{"n_layer": 19, "vocab_size": 8192, "init_std_qkv": 0.0316, "init_std_up": 0.0316, "lr": 0.00201, "decay_shape": "cos"}
Below are experts of layer 16 (counted from 0) of a mixture-of-experts language model. Rows are named router (the router's row for the expert) and show model dimensions 0-191. Each number is 500 + 50 x the weight over its row's rms, rounded and kept within 0 to 999. Numbers have three digits each.
Before each expert's rows: a language model's description of what the expert responds to. This comes from a sample of Wikipedia text that the model never trained on.

# expert 61
What it handles: Function words and regions. Articles, prepositions and table bars in formulaic stub openings, plus region adjectives: "in central Victoria", northern, eastern, The, of.
router:496500474545415457454488417532483522524487555491483436503484602435539505440462461421547538551507571504490482493444549479518474556531475499446550420535487591471539502462494485544421481518616544613518599505534447534476468467596465487534423481524431562413512572513479577442610496504469561568563581587477548484485431584458443506541485464488558561494565629433465558368581493503478493509459479532524483463521489571482551582538505449431520463473553516587473502459479504440513486459413448425466563507602521558589449443573581464471559548441538476539534455504493485557513553470482515543

# expert 19
What it handles: Capitalized word starts. First pieces of capitalized names and abbreviations, often single letters after a table bar or parenthesis, e.g. C(PI), C-oppa, Ch-akkarat, Award.
router:476414456547464417496504458547460586475502548441463486534550567519561455476473426514616540554622571470507458464419496512545469541593479535441554519538457558429445457524502475541453459497541569549548537491561496551439473452585481478520486499506388603456448561507522555526547467553457627532543511559535551485500485522436452479506473469547582541440505556384522542449552509519502483572538494434580474479471490568539537497613540442526553443490556531514436573485458531504518473406461406391477515502586550567555435521550572497499620547540514454510546505466549490561511551488449483557

# expert 5
What it handles: Sports event names. Words inside names of championships, races and awards, such as Grand in Grand Prix, World, Cup, Championship, plus digits and name fragments in sports tables.
router:470513500567457474483533458493437545465484551456493514469534591443528500393513464514537470558566547462468447450455517555526447541590506523442555521495589602524495438542558469529390483524590604557511576584524428563514440440617452425592456468518443551439502533516538565531570456547465591514564461565491562495492494541440471434489518468549555544462516551408518507426558485483447442518533499474611425522517478561545531537579556380525568451497557460503450516521477547530549475456433429405425569562532512573538398473538554509484617529514529491489512498505471483504521494512492497571

# expert 33
What it handles: Onset consonant clusters. Word-initial consonant pieces like b, sp, pl, bl, rem, expl beginning ordinary words and names, as in sp(inning), b(ooth).
router:433558563599527454492489479521541516410471499428537501543517600569458434504601553456477491552521430400576469473445488479540393469552504477459524485573453573489522480425522486500442452503518520625548603457510412507386497559613528517515506542543443476480496525510500511571504485547476489570488465495506525477529459525353435536527525448530534500467475494517525524510486480494440472551478421497545423493455556454517552476530524500456613403479576477537445519337407568508470437458459417541476592505514495564494501411529606505576542544560433485477529503490538523496483551467499566514

# expert 10
What it handles: Digits and number words. Digits within multi-digit numbers for points, years, ages and counts, plus spelled numbers such as eight, twenty, hundred.
router:456535465554443484452499418535470521461516448520541409506552599554534492400497502546543548621518481392467504456480512514587490495495523461475565451515548507486577466490453398438444505536529537574549701493571488498412468462489519474549489450535535533480504607532476538573504568502448609584515496588382605463523422621468506492526491445491511587536517467468481510484513534524441491541513439513542433498465528539576463469547523425608535421457566480446445544485468510503509495457544399545462486557543503565532491595546516422496511462554473499455516483451499431528524539512499496506

# expert 38
What it handles: Phrase-final words. Words closing a clause before a period or comma, such as it, there, here, together, today, and places like valley, south, town.
router:443527429573437464427461432574401519441450540462474440537541551507526462392506443443534559525523530428422456456429520523553455477541413506468556484535475550539527472519566502438457477513583594561566591454582461572491486476580449517547482415536431501396446543570532549580498446579472556613555558479559536441507466529464468516453508479507563538497537585455574549485598543536472457548509444472524438486494443498592486482540448443512503513469522507571461457430478529476495496458396530446456500550563494557500464467552547495443542492553461514565563474522525464508580616460454592500

# expert 48
What it handles: List and table separators. Pipes, list dashes, colons and slashes starting entries in lists and sports tables, and country codes before athlete names (FRA, ITA, ARG).
router:429518405550439489487506486526404518494548551408483512530422577472584485482517474473452490600542519525500536467471585452569462480523470511449557522554458602486531424440439410499448467537527596554499623553563463545466508522531480491569475443520483531397484555597559557467563450492483502541588574548495558466555525505492432513470493516529547496431585549429530522480559558508435450491532492485542438456526491482539508513556542474449534389473553498543434510540440531372512461508480408412458510463505581592547402477568563437456541544453598485515551424478480551518559544474437499518

# expert 27
What it handles: Table cell separators. Pipe characters separating cells in wiki tables, mainly in header rows, plus semicolons and coordinate markers like °N.
router:484516487646508385507512470486445535490473578462451494539463546550476479476546444526462545618397492477488407445459518395586432544532492510441521492539425589490473417506548443501486494591553560542571592450581490591440448402516534463556483520529469580468509517526533533444569498569536532521532468544440477516531483560424502447490539516486531548459466535543488498474553514571483502509540449543586473462419482537548498441516461460466532438430608534503452560497566569425567486449476524490569496558513538451548433486446479548437620581518580516440572425489485459560493555471427505512

# expert 25
What it handles: Participles and adjectives. Predicate participles and adjectives or their endings after was/is/be, e.g. based, built, listed, cruc-ial, organized, satisf-ying.
router:425495479619477470569456446479418498525402550582496475575615479513583462488510459519575611578473515442491474496422544466535443505544491578421567502564507474476549567474536432519430532534526549501538609429517457506452463462557464518584505508547463470504442490528476548483481503531497616491571622523468527522514480578447470466524515524556491491484506582421488535470491529495470462504560462474496463405488531494516491555573520509576534433541469493511475505452496527473569491537542427492476410622546447566545438496498552456436607459543462416447555436429516451564519568394444573547

# expert 24
What it handles: Numbers after spaces. The space or first digit opening a number in tables and infoboxes, such as fight records, dates, coordinates, ages, years, ISBNs.
router:462506463604443437477466512534482540463499570458481428538500527502542504451510521488556527567601535453524468481480566501570497579599491511452562501584514551476479514536488497467448504507514579536460625551580453543412511506605506535564488460522444556448461566538507509550572497559445590536521501511572590426487470540418518504533527517548581542479548561410503547420544474623473461548525427473457427532433498539606578561582558462545526455437537532588470487504472596477471485482460377469505491552517518520530441554527556482478518649574577515515562497476501490536494570507458545470

# expert 47
What it handles: Commas. Commas and comma-like punctuation ending a clause or list item, including ")," ",\"" "—" and ellipses, before words like and, which, but.
router:471525502553442450457433431503460554362543584299511477518458550447540475484503462541571448570478529433458473425514496509498428419520404530481540468508505526439493494507477500476437550504597504594581585552516489612477500593530477485554452417554410506460494543528536547511547546499489539510572520509507540456523411541499497473489541481490496546442494591474534490446537531511481420513509538467515410478441519482553508485535495464424472431435512484485432523380444461416450479500459456436467446560526532516550433461543564486437543547501472499562582438460577489486508539401520622513

# expert 0
What it handles: Compound hyphens, score dashes. Hyphens joining compound words (young-adult, food-related, great-grandmother), en dashes in scores like 0–0, plus slashes, apostrophes and digits inside numbers.
router:495531443606451478465454451545487542488448542412499468481543572522530532477540486531561548595613552425489431498556496524474477529526342529458585490519542549498474546475465442499470480573575466572459582464597499519447499493539510517521474483512467518451465559554444493506525488572454611574520490443524514418483522499418540493489482375454557556489554536440557530461588469580461477565508499455517423483451511565597527570520536479493552491525534487430465468459451546508452407592535419407427501569501497575519462473566551540537574531505557478556523492473420480556580488511484629560

# expert 43
What it handles: Section-heading nouns. Abstract nouns in headings and after possessives, e.g. Early life, International career, Regular season, history, education, and suffixes like -ation.
router:456457507611498435514547380487475468512422557430519439566595515503586501399507407537528552540585561431518447453459473440523529519548453545482642520556506526507539540528565526516502531526527576526579558495541435566550466511525501498539507446546448560421457514522510560569532463518440521492522565497589491471578505586441493548469530485525480516382496611457574523503544479506487450513578480543574458458506490504603507491483482461621537463454556492518488450382454502499561447478520504506518589509445523570558432481514554524456601562571424526532543454457557465534509498462432569457

# expert 59
What it handles: Motion and action verbs. Past-tense action verbs and the infinitive to, especially route and river verbs such as continues, rises, ends, flows, plus took, served, moved.
router:437505438540437471534485439531472563528444468515455500529491635439530435423566514466570524536492517518433502558496544458530481485537530464434553499522487595453578481476458429521504491521534531500527612544534499486435426467539455545507512495499432531396448552556537490552529578537452523546511566559505524435524373628418442469518498451536537496477576583486487567451462579509509467499547483516453490451492428497618509553540495465551530451480521519630449476505484565399525484559451430437468524615506531557469422484540536544536596487555521495460530520529423469545538561400419605508

# expert 30
What it handles: Determiners before nouns. The word the, and other determiners like The, its, their, his, an, 's, mostly after prepositions such as of, in, for.
router:455459439498468514491470463598427520430520530508530456501612555545542472449467534548520525652488559433431468506454494457453482445549481532422568467513483553506493468473478448507456494553515563522536627502548447525460453485547442489539445507549504475438457468550576543477557408470462627559551531511461559435487553561531456475535573437622491529440526499508521525496608504507426495549501432571538476418441417580442553522555548459374476530500574507526485478444419530487460512416496433448508560526545570512555487519548512596535503579401483524439527451441413466545545502499468529498

# expert 55
What it handles: Openers and initial letters. Opening parentheses and quotes, plus single starting letters of words, e.g. "(ARIA)", "(age 25)", quoted "huge", n-avy, t-ell.
router:486481491604413483482483565489435514507569542443455517578546590470514489447532519502454587572581577450471531453464488477523486519540539541455481498503570501492530406484508439523508533511496552580503591576503519557407549484511484511542581496540489539451509487560582504591524457503514535522538535422559497496468529478317595500533586494572571552411616510406509553519565550548457481573520486483571470539453453539527458533556460443562400465416474488527433541434528535482514500387506456435401438517523510526553462553565524464539580518408464464537562539547531470510568524449503523478

# expert 60
What it handles: Capitals opening foreign names. Capital initial letter opening a name, often Slavic or foreign, in tables and lists: Z|imonjić, S|okol, V|ladimir, M|acedo.
router:469435507503429394436463536577467475482543441490483473521543653531463490474441471470476538544582513468473497487470611524543453501578432493436581544577427550501481386518532462442401488514573538490520557544554519478468535535562440550619488484512481496428455536556487545554484471497470559519509555552485490476524473555353521456499488514568570528412552561431498499450534494470522411520559480461512464452537415599569504535522528475576550396478526552573490455456483538475506520443476414395483487550535590529506450540478521530504585606528521548468556427502542476486584514500441546546

# expert 34
What it handles: Name initials, final digits. Capital initial letter of a surname (Bush, Gimson) and the last digit of a year or time, such as 2006 or 5:07.
router:400498490517414500550550480460469516461451449507503437543539525498509446491535495556559465635617558492500421499486541443503470486522420573470578483526408569494469455484483467520398507434549510544579577550535455538512473487650472490524515491524396578489487612472509593565499473536500538505530553497481537472571489533450459535520474509486590510485552564468503479534546561594429468529488456488568473518452535478608462480572486526550595424451539489502474509430506499484455460465473432503475410510479488587554481453596504524462530525556568479525628372487491482533517542569468593585

# expert 32
What it handles: Line breaks and sentence openers. Line breaks ending numbered track or ranking entries before the next number, plus sentence-initial In and word starts like comp, recomm, susp.
router:466454448585428440447455492552458494499473490466465475537527620472539484452510508516529517522471484484436465442476547486536460547580508497445554484579467546455478449524530485524534457452545527514526576523508406530429420526544419523599498431500421493385486530552462588539488495547494544542598520527599521392510503536452492534485501475539641506504541569407599571471529428489435454531569511456493417463508465507538566496522562522498549441497558538491439479416446576468491449531532415490475583561543496564586406473493569560509551602570516471561626502474525451559531529466495496577

# expert 31
What it handles: Possessives and determiners. Possessive pronouns and determiner-like words before a noun, e.g. his hometown, her parents, their own, its surrounding, other.
router:500540488544420481484471462503468512464463560524458454569593538489488508424531545456544583578539507446498501487516520444628466527607449524451580448508526477487546541469613471516509495544565576507560623427538428536483443497579367427527578514553515530482521525522558583388483490534486591493587536520522533483534502555498503526476513435544606536450557593497442526429554554489512417568534469535522472454408488542543521554591588528499547441465516430450499546580447474476457525454481414522498514537483496534559404486519488433486565518555467563549540448483522450537556525522455607510

# expert 63
What it handles: Prepositions after nouns. Prepositions, chiefly of, in, for, with, during, following a noun or verb in running prose, as in population of.
router:475482491540475453445454435496428535582480418527500439547391574423591512421541465484561628592449532469473454475467534479563454487540461526486605430590496507507598587486487468527462507483524547592523492521491409525473493399555468489487495502494468543405482600555541560550502502554504553520505563513528548501539455625438517532483470431539585514505534489461448567463523533452446499509556485476487470469454482537555483447518577470380528429474526480560465438477480605503541500419497387494406577604557530568518474482513538554511493507536525479430528488481541398530506483464451595513

# expert 7
What it handles: Copulas and auxiliaries. Verbs and adverbs right after a subject: was, is, has, been, also, became, particularly, as in "was built", "has become".
router:504512407564447474466556496581485490516482421474433485497620597531539423492491538531520446464450544471446473388522481459542461536535458513411528518510506562521577515456509457477466541475537547563521624449557513546466463427537447484561435513502525605405444529482485448586542525581437488571521467599544511434587477558467501436491506453538528538487564497507512445441529545547452415522567433454544562455477467531523555482548502501448565438463493532583500426545484589497523469419469541468516544580448543478519494550582556517409528490594652507504587473508488427502549488409485540482

# expert 22
What it handles: Common concrete nouns. Common nouns, or their final pieces, after a or an naming things, fields or activities, such as church, highway, music, oil, frame.
router:440462489557411443535498435477538505466469470513477573578618504565579498451542398539608492563500535428479511475512531500561416517516525545488566530546520523454589522452560533478489511515543584569530570532549461501540502567574479449537412463501448481515465481473538584514571496531393553540543612480541518499521482553442517459468473499485515555461494586397526506502563474537468490570561484407490438528479465480626541485570525436586561452405604489562450477402440584508515478516514486487457523595494513496525437445487537468402570548566422512438548430460553505499470543487477510578

# expert 14
What it handles: Mid-word consonant pieces. Word-internal pieces like mp, yp, op, ph, ch inside scientific, species and foreign names, e.g. sympathy, phenotypes, gastropod.
router:393487481543468462436456460507428525475506444370562527522543610519526491465523463531535598527479587435517462500399462462536435523592498506436549499477526554494512608491497436438423505472581516517520541517518494509469569536558471522595451480458467522482463439526559513560533438525453543550618573503404460553499454553373469519440487528486557563489495535470510586532554456545486475587483501506585508496436505516517503471547585447531447479481569531480432489485441564519525524562495327516531526572486549515552435484506618506506555561579502479516519466490534527611489551466402533512

# expert 50
What it handles: Indefinite article a. The article a or an, mostly after is, as, by or to, starting descriptions such as a third term, a biennial festival, an American politician.
router:408497502555396466441545456522491527466453568418453440625469614523555499541474464430529498607518551463511502517537508431516427527523477565452538482487488528444547504464544489514416515497555492507519595462559437478501491458610466526549404477509572504462457488473473544450584468573482557555523584601493529482520435572463464431547499516438552521474524574395473500443520552494438458555507471398517432549465537429410559495572552455484624464425468454514464570530404556528527458515431583484456522560563484538562476464515540476466549591535527470505568491437518467551496541452432521525

# expert 6
What it handles: Word-initial d/f letters. Single letters or short pieces opening a word, often d or f, later completed by the next token: d|ressed, f|estivities, F|ahim, R|ock.
router:438470447575466534481516500560456551445470516363485393557516562564586464518610514465466478609489480469545466427445564542467415547502545513479496448581462556494521403482473474482431469541543488533494525532562474525442485461545500507459534437557417585493453554484556523552515476547543572522565542533472548470545472590379527456490468495532516570444551580441469515454512480513456526501543445511517402446538532568507552443558582554523475498505547535436410556492496491514509445497623460493504519464567483563591422483524531468492578560547377442535623440436520483555515534516502546545

# expert 41
What it handles: Plural noun endings. Plural nouns and plural suffixes, often after numbers or other, such as members, people, times, platform-s, represent-ations, church-es.
router:512519526537409459508523449525450486439499511524550477560503645505547500497518464561500454525651539429453428426502555493554405566477494503504553447463493519496543472405554380500476472497546532458502583495526511555550491499559530493534461395529423612409500542525502574626496509503511519545478523576455525476529475519475546464572526408546500510504543578463510524555609543541468417497544437505470500509538560510617490435593540526587513399464561473563425450453496532418526447481480492446487556533568527523520445578484517529456528594474458515487601546483504417528476481427489544534

# expert 57
What it handles: Prepositions, New places. New starting place names like New York, Newfoundland, plus in, from, with, and Domain values Eukaryota in taxonomy boxes.
router:425425466559487439456391461509407497536481496461475483522486560429540496421530502433518515547520474483513462491433570499578379526613464516477555527510466578472527524441503466518431475495535578593545565542555445515450473504631432420601467497517392484418499467585466541527577499555484564572570499515517579462537512530449484494529476502566555541471554571407521576448534504545511437529485486460456452540524504514564542527541585440425548439465546503530495522484450526475575469486463462390410582536570537591499460510542574441484560559552561529497591496453512496519511536512456563551

# expert 39
What it handles: Institution name words. Capitalized words and final pieces inside names of organisations and institutions, such as Royal, National, Air, Legislative, Broadcast(ing).
router:436491445482417383482450450515463532498438483518417506480569502514489462421487430547499466570580502454520465422406550471531433483575470555465571547490554534483488542518498433497445536529510578539555518553583486619504433468494528491585408444532482491453503505555525544436564557568474577524495455474465558477518529545421514475457534495564547523472455541491457523468545431501389418549574409468551444519444493535529485481507510372603586445461599462487431417435470537469512438488420473465498453536536524607511438447519600511490521521486484498484494427469537506528470606435471491597